Weights of a small mixture-of-experts language model, trained from scratch on English Wikipedia: 9 layers, 103M parameters.
Below are experts of layer 2 (counted from 0) of a mixture-of-experts language model. Rows are named router (the router's row for the expert), gate (a neuron's input weights, with its number), up (a neuron's input weights, with its number), down (a neuron's output weights, with its number) and show model dimensions 280-335. Each number is 500 + 25 x the weight over its row's rms, rounded and kept within 0 to 999. Numbers have three digits each.
After each expert's rows: a language model's description of what the expert responds to; "comes before" lists some tokens at least twice as common just after its tokens as in all text. This comes from a sample of Wikipedia text that the model never trained on. Tokens count by the router's weight.

# expert 39
router:502514504505499477496518486510497493450505504497507501505517527505467504518529498472507495489494503528464521465475535467526553480538481484527492444501542509513487507524
gate0:493478465481526467516518488498427480458500473507503522538522456521522501495509502491496486520507495499504474487517536519496511496514464483504555483524472488513496480503
up0:501522508498490528490489503491583510566504545509487486498490515481485494498506498541534543487500488491496519515503495545493499493503558503489468534452519525483524534490
down0:477545498461474528536498495484479521421476519517501479497487492492535504477551529508500533491490520515487502524461494496506452473474514542506536526502523496497477506508
gate1:502467452498493496547495464475434509471514448456499505489458512488481519452518482463513539530522463527507491497494492510537457559486523513521473508477459546478512525468
up1:475502519491501501475539529501483523520503481503478488453496466488516500467489510469517461494488496469461505494520487500474479518484516486491485507501456504495508469532
down1:517504490512500489507500500495496465500492513591501462527489492461462498490501505490539463481464466480491533504529493515438510518501495529499502516495513494596487496505
Description: Abstract nouns and -ation/-ance/-ing derivations naming actions or processes, in technical and social prose, such as use, control, assessment, displacement.
comes before: " of", ",", " to", " in", " and", " that"

# expert 27
router:466496484504444497470524472483476476474487538492510497520504486470501506513514497505491516483516490505500489508517484508450514495498505500556431514514467490515478494500
gate0:504506511497539493549486525477440489489536527519479478481515487508507504509505466572538538497510486503531474494471517497493493504518430478514521511486460484477509524509
up0:498520469497510536515488518478508463483494521545480511489547508481503484525495468505536520492511494510554514501439499475493454524541502509492477499473486509450484491473
down0:481522536495510460501506546499481485504502525549473494465545487496474490491515496488514532508522507460506496499447503510553480504542547476480524527516501472485539554505
gate1:479512492503571480514506506492503513508531522521521495534470494523495511447531464522526522517465481519501490532459542508481552515527516468489500544491506529474521532446
up1:478510504476522423505518521515514520484478493507527518457464531524509470519546491484476519503475510504510500509454548497511510468488527506497514512537508522484472506481
down1:527530528506495483455529500496494540476476474498473507551493508506478470511466467533496489504478516516486477463528531486512503478532486537528501493467492525495473510515
Description: Narrative past-tense verbs, auxiliaries and time adverbs, often word-final pieces, such as advanced, starved, could, did, had, back.
comes before: ".", ",", " to", " in", " not", " on"

# expert 42
router:513523488513520482485513495505454523483520486480518493522491527458520515479485525468471490472499513470516498484479478479496488497513505490514491500482491462503495520457
gate0:496552474484504546508461477479514498515549512503486502490510529497504497504480520521516503526472459526475442512517503523487560515533498447496517536468499498472472505490
up0:483531454499498538519515468503524524486525505484478520508493466417497501493510552499490518506482465495495434513506524500519540508517499474519511455495505500486471530450
down0:502531452509499510503523451477492512559555497497489542510501494473461498532485443486475489498513485511484494516497505501515502486499500499515508512501483491498480553545
gate1:497514497498507503536495454508526524532500515496488497512493528510475524526530510501492489530466504506484505538518542498482530519519513502505520512495515558537472511467
up1:483504495514502482532493447529522509525486506492497513508501546515481515559510494498495500516461509511486510530512560477496528516511520509497518513498539553557466496459
down1:476480506515458510472469497538522494495564491489513486507472478527445461503491497476500476495484472492513487459469486489483507497451512504487531534544509454518488473494
Description: Vowel and short endings of non-English names and words, such as Sin-u, Ilor-in, Gr-illi, Tippeliga-en, often in tables and lists.
comes before: " |", " (", ")", " was", "'s", " is"

# expert 24
router:532484520507498471536502537499493467530537470500514489475486459508510486521492517495482518523542493514494491493491526516514491520490547509492454553493475533521487489500
gate0:500517484472512512517486432462471516470510538500479493499493496492435530474467518523520479497518453509488474496521498554468510516536519469510510475532465493497497528477
up0:496496472502504511523496479478472471457508567501482502504513492488445516510510506503531506524489473513525475499492513515501507490534500478474503491546507482485495521483
down0:493499456531535512548522468530458468549516466507531459497534498529520506496516454520494491519550524527470471508508497518473475467504493498525501492520531491494421517512
gate1:496504500499529506514414508464500537515557462515440493541465498497473502453447559520521526517487487516501503513513470482485490503522492470442522507482482493523522528474
up1:513506480493540558526432494488528513514553486521480496544447507459520502465494524511530523510493474532479488518527486495503463495534502478468522517492469521550508540487
down1:511460481481485495501526491522564508479499499536478470513503473502481492529524493489495476475507480522505531478512509464474485483475556506487482509533474476539474512467
Description: The word right after the, is or was, such as largest, first, species, principal, and that after verbs like estimated or believed.
comes before: " of", " to", " in", " by", " for", " as"

# expert 7
router:511519456499487501531519502528519443535517522511518495486491510536487514487487509500488545476526523500472508538487533450556522475515527508502527526522548531487518507466
gate0:534531505515485514478498522486511504532493409486529559484478490501508512516463503496496553457459497545488509478479488499491501538499464481491502501499485481471479502514
up0:460478496486519480522494489511494502474508592506473438515522516488499489477526496509499453549536505454516488527520517497505495457502551519494502502493517527530514505484
down0:482531534508497453454500533504505508502476503501541472488496531487482509515505550536518503495501513523505514500505530459490468492513476512518496515554521524510499519542
gate1:505460509493501482533496467423502550507476508463511514527463475499482489516489491498519513479440469536528465504527476533494500507508469470465466488513462511503492537480
up1:513444492503532544476478483505528468443464509495476485522496515513462478511505469511469566515511459529494524503571498526491534530497517445518503514445526507533493502531
down1:532496520502486531507491532529496492518537464497539529511476496549471478524508471478491490456484552540507528500512541482469504552502507558516485520507486540460463541512
Description: Closing parentheses, semicolons and pipes ending table cells or list items, such as "(on loan)", "(1,674)", and markdown separator rows.
comes before: "\n", " |", ":", " ", " /", " 0"

# expert 25
router:543498501475505489486527548482495477491468476539495487496500569486434490524557493477503503494513477482502499515542494531487577471552515485492467483527530481519492520484
gate0:520518497520496492528486447500530535534537525450498502512516477493523514433516461527518495554441488481507501552494497521507489516474520482499480521476483498501500508476
up0:471454527491505515478502543464470531503535501494503508514501524538488487492503561453491481521510489525458512515508550481527520477527511550510503490495524566514516517514
down0:530462491491468474511533402495497476480469493500503499522504488429490539521490516516504487488467477556531547494523500481505493499479489430526441518537486463510501484459
gate1:509468526493481561462544514514491506500517524536483546509475548495477498498518472493499501485510533483456483495476500500534516476513509501494531516524574480468458522485
up1:487534477505512439532468484495499495505471471483526437506526457506507495517492516500484505506501473509539522495522521505476479509488495493508478488479421520539532479528
down1:521477526502506490505504506482515460496474487517474536483528495538509503468530527510532453526533494497489521512467527483474483514541499466488448502496468478496500508551
Description: Pipe separators between numeric cells in statistics tables, plus percent signs and count nouns like people, members, students.
comes before: "\n", " ", " 0", " 1", " 2", " —"

# expert 49
router:508510462477509529500469533526501531488482484508484470535499483488486520498443524505493512457499520478499469490446485514534449516487505520497544540458480510540512498504
gate0:495475498470504491513530525512516543512496506510492525550499479513484497471531496499528487496524500496514492487500525509473560502494487485526584485513469459466503510479
up0:496485474488495485506526537519497540504500499522501508559517475514486488485525514486516493490533503477520491496501531515488555498479492494520598492516479447468501495480
down0:469481522465442490443505479499506533507532493505469467509482487502488483528493456523499472501453475477508497524447492517507499500539489531491556485498463518510518528502
gate1:519478453496494499525489517500469520495510495472508500506505529468438519455460509514505476526522500494511498500515478497537510499515519487516539489489450502525518489522
up1:517487455489499506515480511501480520493506498484508509502497533469444528450477502525508472534508500496514497503511484500550518503521511477512549484500435500527517496517
down1:434496544499504517509510530553459485490469507549493529542479511477455523477549517482486486511523473459463444483463499478502507489487477478492497508511527531501517479502
Description: Pipes in "Preceded by / Succeeded by" boxes and other tables, plus "the", "its", "by" and place names like California, York.
comes before: "-", "\n", " ", " Succeeded", " United", " first"

# expert 21
router:493527500517506470451471532549461509514545496493489525514501499500543553511545508503508533500550496498483484547475539516482470493498531496542512471516489480497529545508
gate0:484516438536509547501523487501467509493513511479506497503470514523470439529457489483514457512499513499503500468527498542447450517495486455499515541518495495492542527544
up0:524493527497535505482497508476488495498506504464434485493507513470478516501520496509479514498488466498485508533522491497519526526492493491497463535546492526456443499471
down0:501515484478494486502536523502485484508481480482507496526501506561513498487551482488508561501519484465462485498463468510534508455503511536488459495467473502442456513513
gate1:519465470525473505501479510508483536461510530487477503544458501450521463498446498527523503499466510487451482466520542460519517511508494499501530522507484507480512510491
up1:471515505458523520500528494488503486550478448467509469473515475544472549478537499461486518528523480519544513538478457532460478513513493489509474468493510514534489514499
down1:457502479459453555509477486453489573543523467508496499520477519552489499525491525525488512498511501497489472526509496534519490495525517471486526494523519499479475515512
Description: Units, symbols and label words in infoboxes and tables, plus biography-opening nouns and verbs, such as ″, ft, %, MPC, prelate, hired.
comes before: ":", " |", " (", "==", ")", " by"

# expert 34
router:485496487476464529501525500523478519532512475484454520536500511515498480482518508492505485485518486490504495506521546495484492447482498527509484553511520507500483511493
gate1:521483485471522532507483462454514553508494507466498542504501537474496521518519458523504463484483464540455511493510524498540505499562517467542524510504470498522485513505
up1:505491470495523507510474460497482514534495523499485502480487548499512492507509454541499449521500469511483534499505534518544509495502488480511507473481497492520484532509
down1:480483515492495499468452501529505525499521437509470511528465477514492473510504520510503468497534492439559504489488491502509524528473494471513498480561519440511510500486
gate2:530507537523520484513505481460440503531524517517480521478473538489486529513538495534505511505513475506515451519513525518502536489512479491518486455462433497511492554490
up2:505507508501489436499507490493456509531542491510484526515498526469517506499507465527525530476504499507502457514494534500510536482508485471519522454519482472469494573495
down2:477505498509502497511508461512453440485499448485517535456545503567501524548524508509500524517517525490483504523518490511483491519476540513503501460477519468554498518501
Description: Line-initial table pipes, list hyphens, bullets and heading marks after line breaks, plus LaTeX braces such as \begin{ and _{.
comes before: "|", "-", " •", " ", " Total", " Country"

# expert 31
router:501496475508473489492466518494477480504527545492514485482506509483497480493428512473496508473539487516515488483515458528514482519482494524491486498499523510460466511539
gate0:549517479477476491574503459461452501509500492514506522469503490516499480501510509539525544505493454526532521500489486536518517528570505467524493484470499471532492523490
up0:480473505554523511435495537512538530493489501513499486542505517450491499501440511456471488470494556494459499496492491508470478479469483540477513506511535505488506484484
down0:513516530498521501513535502490491471513490497491502503490512492476493548508559514490495478502460482520471514487519508524520519514530484471570482478516487503448483461514
gate1:485488529481483558536495505453474540452506533538504506520542489505510484477537520510477489523484502491457529478480459532494533482493450499491507472481516491492494485506
up1:495474516486496548527482503460474553458500551528507508503524513520499468490515504515465465522486512491429506469486451521520542493504464488511515463482492497515486490528
down1:501522467504461470545536519510503536526499538462512504541533505520460512540494521486511524459480525473410513434495488479521492551504504458508563496485455481448492480495
Description: Digit pieces inside numbers, dates and scores, and the "s" of decades like 1970s, as in "Top 20", "45%".
comes before: " |", ",", ")", ".", "–", "th"

# expert 59
router:494516528496532467445502500550503497546528508513537499549557488514493488500511456477477464518526487483481528484487527497521535491523487504515489486489479509491533483509
gate0:508495498490513500556455491487497501526497501469464464514457473516490520463492458493546490513458499521538505527510515523467461526489482490475476503485477524459471555517
up0:503497478538474559495506488476480531508520492503500491524517501488493527507516580470469551476488488483477496486490510468503482464537489529533508503501529482483522505496
down0:505547493484501454496505491518501487506493520554515499516516501450491498552553499437494480502566478476465517571553533467439494519491486447505560504491493487508509514490
gate1:513507453512513494497487453454467499496484492506493483471479501500501513478482484515510535504462486503496496513511516518493504509497483479486552520517527489507467524466
up1:504505519535478449524503504490513527514489475497503507487513488535480506503488508469467527505538481533482461511441547503517533436474477508495483476514496526509505493496
down1:506457508518509494481515526513469526527495555532506513491541490447530487483503515469487467482490496481524516509491517483508486497511502519527501540551514529472516490522
Description: Verbs and -ing participles after to, was or began, such as running, playing, winning, working, located, and Racing in team names.
comes before: " the", " in", " to", " on", " a", " by"

# expert 44
router:518529526478487518497511499475547492505501503505493478498544457485515507480562534501478504508497508476532519513533528538437485503516457498491518522542483492475490481456
gate0:569479503532524469481436460492481520496502514494482464537480552535469521497447507531507467506506466524492502522551514482502503524520491479481452534498476521510529511485
up0:547483499519523458482448475497473505504498513495466479535485545525469517507463522541501459498504471503516506526554508483490498529522487498486446522511463499494533512479
down0:504529534528522493524523521543510474508519518502566470510498480461498491520492501469505508536519546526475465502495536505493463496503460510472522497433502530521487551503
gate1:483492504504484504478518512500519465506516551511529471458554474519498455524494509545497518489523502493521504495465509497510545497502482535489465473482529545490532487543
up1:478493488505484498476519510506513473517515553517542484456552478518502455522485502536491511495516504491526509497462499500509546493501482537487469471489526544483530486542
down1:478484483509503493506464491476508531508530495471529506492543457520482492513505489503547426527507508469537480496496477487511497489542499515539491481518481496495475476514
Description: Line breaks ending paragraphs, list items and table rows, plus sentence-opening He, She, The and numerals like two, three.
comes before: "\n", "==", "|", "-", "The", "==="

# expert 51
router:519495503485512476475439495512467493508505465528498509507509518469555503455544512532480515524488546461497515560483449455531511471485541488522509480463508497547517484456
gate0:503481530469501506533510466463507510503453515505503529502457496531451497496467533541555481524451482491501507499486512481501448502512510482512519509529475486503574539448
up0:485482530479500470557438463496497482521515473511512515518485517485513481515503536491515478536499484485486516499499527484516503446509509504497497503512509432506476496513
down0:358497485494491477504501508524468476498441493492518481470480488479501502527502456486477499480514517500491474514512510489467507502516505507512470509502514484512467533493
gate1:506518502503548538554513491501507501518500505502499482515492504580492540493499495560518497541450481520485476498528505508484447484523478507489490465489477503510554530472
up1:486470489518455501451483505522473494486499502462493570489503524418483464494502518441483503473565515466515506528516493516512538522488516508483496516502526501492471473518
down1:476481500529506512465487534449477507507540483485506508503534498516505494486495501473479531499495559476471540454525506460499494496493480497504486507490495464487563470503
Description: Head nouns of sports, school, party and film names after the/a, such as team, League, Conference, club, season, Giants.
comes before: ",", " of", ".", " in", " (", "'s"

# expert 36
router:546508515461497525476482523532464479487471500525493537519551509440507510545525500508503533529492481512503493466497498500514498513503474513493524518497517522504501517489
gate0:493494534532503473507471495467458497526577482502532458533468484538478505489496566526524511506477428543536509500509447522490511513497494508524497502510469496501513515434
up0:468494499510483494496519506514523517498495549491506500487477480453560459542442518480504539517505541518474501469486528478513479499493491535503510515507519521501513533482
down0:451493455519479495495478446479505524514472479515565472497476526512468505559528530475477524510528500491504516505489500500470448501455553543561491462518510522574478517511
gate1:521500487473539505506456474488525554510475534489488517474476550518458509466521475530532477495440486507454497516524527509468534519538478494496490489473512487482494531433
up1:512480467480497532494530493481512544507475503514484491451535558538470489481526439528508461522459482493486514521513515507472527511521474485477503509484505500503508516486
down1:452490474466487509504563468491494557500524498499472559525537513464516520483476540460494515477515535491484529504506492524552497513537507480486526447480507519519476502486
Description: Final pieces of surnames and place names, such as -son, -ton, -owski, -ković, plus whole names like Milton, Reynolds, Schmidt.
comes before: ",", " (", " and", "'s", ";", " –"

# expert 1
router:458510483485476479467523495496511521524513491489525505534491512524523509533524496490460499458504500500553525537455475512500501465486488502509487509542534520530474473522
gate1:507536530513523480532502445482500528499430477496480504510488530513502526492471505511515491529500451535496473511497505501493517492508522510464538506508481539513539547477
up1:529532539504521500554490445520505527478465499477497502478505489518471525489486503495508470513492490512527480532518532498477494514515500481465508473492484504452537525534
down1:467608507513500533501496498464508501512483516501518515514556482500480506458464515512486514507478486493518516515510483518502496496522468491489507475490525535415532481518
gate2:536524511488520496540486519461476506509509518454519496496448550466507510480464491506534490530483472542495513515483516494453468520526503469502495490519493506506499516470
up2:464498480499489466492527512565510491477491502507456502529530535482540511498533473529510509458453537493509520476494477538545533492487503498511520511510529493510465481491
down2:493499493495510501488455476538486537492540475500520505522486477501493500467491473481529547467518471484494517497531492552500498485495504500552505463521508499502535504513
Description: Prepositions and verbs in sports-career prose, mostly "in" before a match or season, also won, named, joined, national.
comes before: " the", "–", " a", " his", " round", " first"

# expert 16
router:476510483508503478489525485490500534498489553518528527484490485488509502488546477480505503504492522515534453467476506518493497498548495499476513458477459523478543502497
gate0:496510469466504521505473466454491530508523490500504491482436494530514548463484491500513517509499472496484514507526466499539490499535487473547490504532529489487500509512
up0:472476509478511496479449524525521516530495508431489481531534531535524553525516521516471457484513520499500471503530519526481499534517531479543491457492489479476482461525
down0:507484499533490478518512525475496513483461498506491493485480511542479451487483526494464461503510529500476534485501541480557491500538477494520508451522501477427556477484
gate1:576524468509519509533464465485511489523508434505499464507517509510493536494471485549507519507522480514483499523497494505534489503513510486482488488491497490497511497490
up1:461495510508475518478541508507490536509508546477499507515481474473512464482518516460531480485463515480512517466495500524448485504489488517505527531493494543481485476519
down1:510497530491504526513464454546483490472544483509514525490489496469595533528520528479483566544505504515488502513536488545479520545485487518517506511492487557525488530481
Description: Closing parentheses and quote marks, especially in LaTeX math and song titles, also was/were after a subject, and line breaks.
comes before: "\n", "-", " is", " (", " a", "\n "

# expert 26
router:479468496505501458539533491473552514516532468506492501501474490519515489488556530510499554525503505514514507537460518479541495523490499452444493483514549437495487502462
gate0:481451500523478470531483475464526491485465541518465468546453493529497547516507461504489507489503462485501492470478507506462450520494429450473487550509463507483540495456
up0:478456526531466466538491480466522487495466536526447475545486479544511546532520455493472520498510482480502481478481516495458454511484431461471499543519461495474559475455
down0:492484546503506503532482504456492421497449516533506476537499498486512539485539482509505464539515531519502530486505529508475539470526466528479509497532469514477506479495
gate1:469470482482492487465533487509520517484528462502492480494507446496476530524479546506521456495512508502449509517490495501488484498484515485496555484513498523524492508497
up1:470469483480491481472542496519509512489507455506483476481516459492483533527480537497515454495521510494461514504481497498494479475489500497481550485504495514527495518493
down1:501528501503487501522471498495509512457482497517523516505491514492533535476523518504471465535478509478527482495563508529507569503524478474488526482509494506533466438498
Description: Numbers and symbols in infoboxes and tables, such as population years (2023), the N in coordinates, ft, %, +, present.
comes before: " |", ":", ")", "–", "°", " 0"

# expert 35
router:504498569534470431475507501467449509518512506433500461500505459510526541504542492472465545494516488484485437560475485495507492505453515490518505488553469500498542497482
gate0:503492496504531525539499494451510505497511473539487506468499522504460485469469518516498466488470441532489517503535482526534487517521537510504494490493489503527458515539
up0:481481462482488493531535471511519511531508520509516522519542505505475530525506522516505488545460516539484508487512497462493486496555504470540493535520467510491491485507
down0:493504457535494506457480522512482499541462506523472531504471505493466462546465549461465462495535508452475531488488452470470469505483447486512513510534521480487455542502
gate1:504506505509486507496531495463430571516478532505507518509506487502520533514474471492486506505467514501516479482509496489495509496497473494510518495446475507473496490479
up1:493499504516482497489533499464427570514482540500504510516508484495526528519480479491485511512467519494513486484509494475497504498486470505499515494443470507482491486477
down1:451526513525474499518563476502493469512502468546517505483526508499521537516444498482471507510476518503506483471495496489529482513504450495534489532492522488442515493477
Description: Equals-sign markers opening wiki section headings like ==Legacy== or ===Year-end charts===, especially after chart tables, plus some table pipes.
comes before: "\n", ":", "==", " by", "See", "History"

# expert 38
router:510503490495486455485501519505530490489449508537481495539501510458494495542506517522496453537507508515509496506540509488456543477473505492491448510493490513505551509530
gate1:487489518510482512478457491487469519508512470506520524534493527493519523497512460541501467462466496529456514491488492516502524514523522507495573488506519509494536510496
up1:472485515512485509471463505490476507504517462500522527534497524487530517498521460530494460469472503527459514496486490508499518510523527511497566477494517508490534503495
down1:512526512539543470508462477486478519505463478507523520518475505497526505511511499490496492508453457504500510483461483523474510541487499516461463450521504518493508495492
gate2:474489488521498515540487509516520493463504473496485491487491424520503474494484489448534494486485492488506476494407503542479512536523485463520508489533521506506465495467
up2:521514508472511477461501495478477505554496531508514511521510563485499527497518511546470493526520502514490527506557510471516488466490510526473509514477491519488543502529
down2:471504520511506473487452491502488515524510454523478531441516547491508505443475476478534515506513476542444500517525522516504506475578484503497508465438487458481501521492
Description: Head nouns following the, a, or a possessive, such as region, process, season, beliefs, attire, often followed by of or punctuation.
comes before: " of", ".", ",", " and", " in", " to"

# expert 30
router:490479550511460470538575556477484492482449517465540487494466499479473496526463511512532477502508496529483495470512569494488500514479460518519455480498435519484492438512
gate0:511515526485505503527514510458520499472505538483478510509488468507453500496415474508497505497505493489474488489483485511476496509492494484457488551525509505491492503512
up0:526499516497491502521530510493503481476500529505492511535478460521473491517403446497475495492516513484501511488499478488458499529481467489460461546524524504493500487518
down0:501500485489502535536502517506523500510473512526517481535464483505552486525493512539490502512498536517498510478510503472537487465507517496476491504481511448472530478501
gate1:549518480497521477530434466481543522514489529508467486516473480518508514485497471517554480506489467540484478490521480510488492506542487467492544510468522505479504552467
up1:488456510505479509518529515506474527464480476515494514460514512443517497493501508504496482564484526498487514486490504499471528481481474537535483492473482483481500503497
down1:499489526498523449480522462478483500506496498471497496476457471544485503488472522488502481490514502435506471495435520486485467496457462531538541489508535488508522565516
Description: Forms of be and have (is, was, be, been, has) right after a subject, as in He is or would be known.
comes before: " a", " the", " to", " an", " been", " in"

# expert 23
router:516538534485486533503430515484487491458469491516535523496462557476510472521523450471502494484497490501470457489509512496528492463518526491500507498460496481509558511512
gate0:528511504494559478540488469478478520512537471489489529492476499499493543450523487539501522492494461545523514510494503522500509516533493478517480475506495506488477551469
up0:492484517472476537477493535488494490486474475502457488507518519495528465549497497512525509454510519470481466500489525531508483466470526524508484526488537547491517455515
down0:529508480509522496502496491507474496487465458537519489495533491537510503509487518494486494495511515512501520511502518490490490477471508507479495512512512481549545505507
gate1:530485477516497503511490476491535532490528507492475492464463515546509527489504489511451580501485498517491505504528510521461465506502486470500514567528511447499508534449
up1:487505517466517470484526507486454491502491496508501516559526496443487512513510519531516442486509506480479509500470447485559526521504518527513506467497485528492483485493
down1:497457528492503527504488493490482503505496530543504496541501484497461515478495509528493475502442507493536521492513489500490484482529508442500479512501492460506518456509
Description: Plural endings and group nouns for people, such as -ers, -ists, women, players, members, plus other name-final word pieces.
comes before: ",", " and", " of", " in", " (", " were"

# expert 33
router:513574498534516510501514494514524487499485521531473467541506502477548502487501482490488483461481500515509548509499495538451503459517515541486503526486507492502489483500
gate0:459510503507508488531518489510516506431485531507507468504519494462501515527536436526514502489487514521539503443545472537497525510508531486498505468482514449504490518507
up0:547487498503502506477482516485481490569516473487496536510482519537504492471466557483482489511512485481461496558460529459507484500489462513500497533516485554494514479496
down0:521522507476535479495504484474502546528560512503455476496500479543510485498490542527490509480517498448493497496490513512502512517480504485486473525488538459473523504448
gate1:459482529456519499513520472495448497531532509479488504495509510520468528504537501487526493520493499545464513492509497522473462537527474482543470494510502528522511511509
up1:512521474500469500471515541503526476473417516532533469489533555439503470451488511467500529523469536492497492467483493466536555480459533533460548511492492461483477463510
down1:489497486508500496502506470522542509501492528508537459503489508425483474498527490475470504485513518490522464533474511496495524512489488481510497487492541513486519555502
Description: Full stops and other closing punctuation at sentence or table-cell ends, such as ., )., ."; also abbreviation periods like ec. or B.
comes before: "\n", " The", " He", " In", " It", " This"

# expert 6
router:493498464477483492490534508527490553504486485528468538503544525442513476524478475484503515502490519514556484466523504486525512486523509478530498457461481467497519494514
gate0:505512518489546560478518485472489504517517493483501480427500525515473505480475501504483461502526433488504503502486517473431494560556476478492483481487533552510500547501
up0:499489487480463470475481541533490466513484513520526489462493490518502449545460515534487484461489483491504521518497507530474507489529480509508479521513519475473485504488
down0:512516504507508503527555484521519494488432515495497524499498497488514527501514524496509474488494499535451521472548489508467511526538510557527486493525517508555486525500
gate1:509461470487520529472460490482542497514502506506486452506506504532504494462487511527476517512548467548509496502500458529468471484501486485497473466521506498528514508507
up1:478495528550500523544507514475495507495494497506529489490492507525467530496476488507523498493486528526558512472501511514518501492477466472500506504482489501473477494513
down1:492500531475534462522519445490470475494471470511501489491503504518506534501499509476521482480516489499507490478520509483456474516518463505452460533505489521489474481488
Description: Country, state and city names and four-digit years after in, of or New, such as York, California, Uganda, 1958.
comes before: ",", ".", ")", " (", "'s", " and"

# expert 8
router:469450474517515481491538474481502495475503505528522501505497544525480497505460465489488483480504508484496466510465515435479540521509511496493480520534453511470488506489
gate0:520524515485581492523475492508484533498505501489480487557521481470516548493470494544523518524463471514534514498525546511499514525526506499477520522474507510524515542447
up0:493507536454497501488509489534522481512524505487457501479519499502520532506514501541500543500473469504449461521540482488446571490520507506500498550479507559520496521500
down0:482489461451520548515529535500510494484467508513526506525492510521511488502506519468510447474468505508476528513477476500509508531487489486535478482458514460447539548503
gate1:510528498533470501501486498505510489506528508521507445444496515484481494503514482564518454477493514523465543490449504526510551529504513514488456493506508523483483534525
up1:487476514512536510482505525490488512513500485492495555537500472526526494498482540444457504504514492479548444518533501489486467491503493503523530529479475479524525487478
down1:525520513469515535506521526509438521482523491490521529555540534474494512540519544469520447471485476545507502532528489495498506499507508472535496491531449503483543515538
Description: Auxiliaries, particles, prepositions and adverbs in running prose, such as to, not, has been, would, actually, briefly.
comes before: " the", " be", " a", " been", " not", " have"

# expert 56
router:497494497487520490452539518481495527486483490497503517543532513538551461507499498499506457503504466501509535467526459479509464507478500498526512564525529469501473505503
gate1:526521516474531529511480467467525493492477493529500481429490546507476512493491496552537553505493463505508483522499508511466467526523497517503492511436501538513525515465
up1:541495521500510553499507501475527515463477524503462521478512526524503494531473480538508530500500523515501481497500504480500459533489519568457477483473496537524519533520
down1:495495533457511497521491565493449509486512476537487518507502498511507496512495500491492440479511486477523471510490505563488509483504473558475550514489466527500441511517
gate2:511505509462525514530514476530550516510531530475523508536499517470491527475507521515558499530515486529507471501517514542469515539532501472531499456500431507465507535458
up2:478473493506486504476516511481509473486510472481530527468520465525497492518462520496485460490483507457541527482510487479518483461486496520479517542524537468537510466536
down2:492472479517473481472478494503472454527499517504489474534521490549495511514541524523503489496520510485493508544498495482486501489492470489457462481513510469562466445499
Description: Of, in, for, at and during linking nouns to their complements, as in Senate of the Philippines, year of eligibility.
comes before: " the", " a", " his", " this", " its", " their"

# expert 15
router:517452492503518577509517514497502522479519499494489484526498489504533494536480510504498455500474507491475456473541512516488533515510494534501509527481490471492495483515
gate0:482491555512480518496497461499504547471465508486476529524490520440485508494535534475527485501499489510451476493516465527495536526544523487521502474526504511477534499515
up0:527489491463509506467474468507499526531528480508550481460497496516505515451481494532492522524518483495532518526514511530503502499489472491532508485475466519490495524477
down0:497468497512517487477507512501505511520551450493496499513530466522502525542528503509513415504479540497456527503517538511517472512442470462536537503486515503510517483448
gate1:538507554493484510494502532536473498507466454500479432488566545474500540545455440488485479487559498482491502476497529525444485525498475501482460513495483491511535484546
up1:538504553509494507492491524527478492521479470514477437496561536484507530533471446505490476476553502466467506486507525513432507533510485506477468534481488483517527497542
down1:479492459469460502494511473506482494511461459542477507441494499535485540494486565533495488474480498502532540550477516568482519434525530486469505489470501516500483525502
Description: Numerals in measurements, scores and tables, plus quantity words, such as 710 watts, roughly 70 cm, several, many, some.
comes before: ".", ",", "%", "–", "th", " years"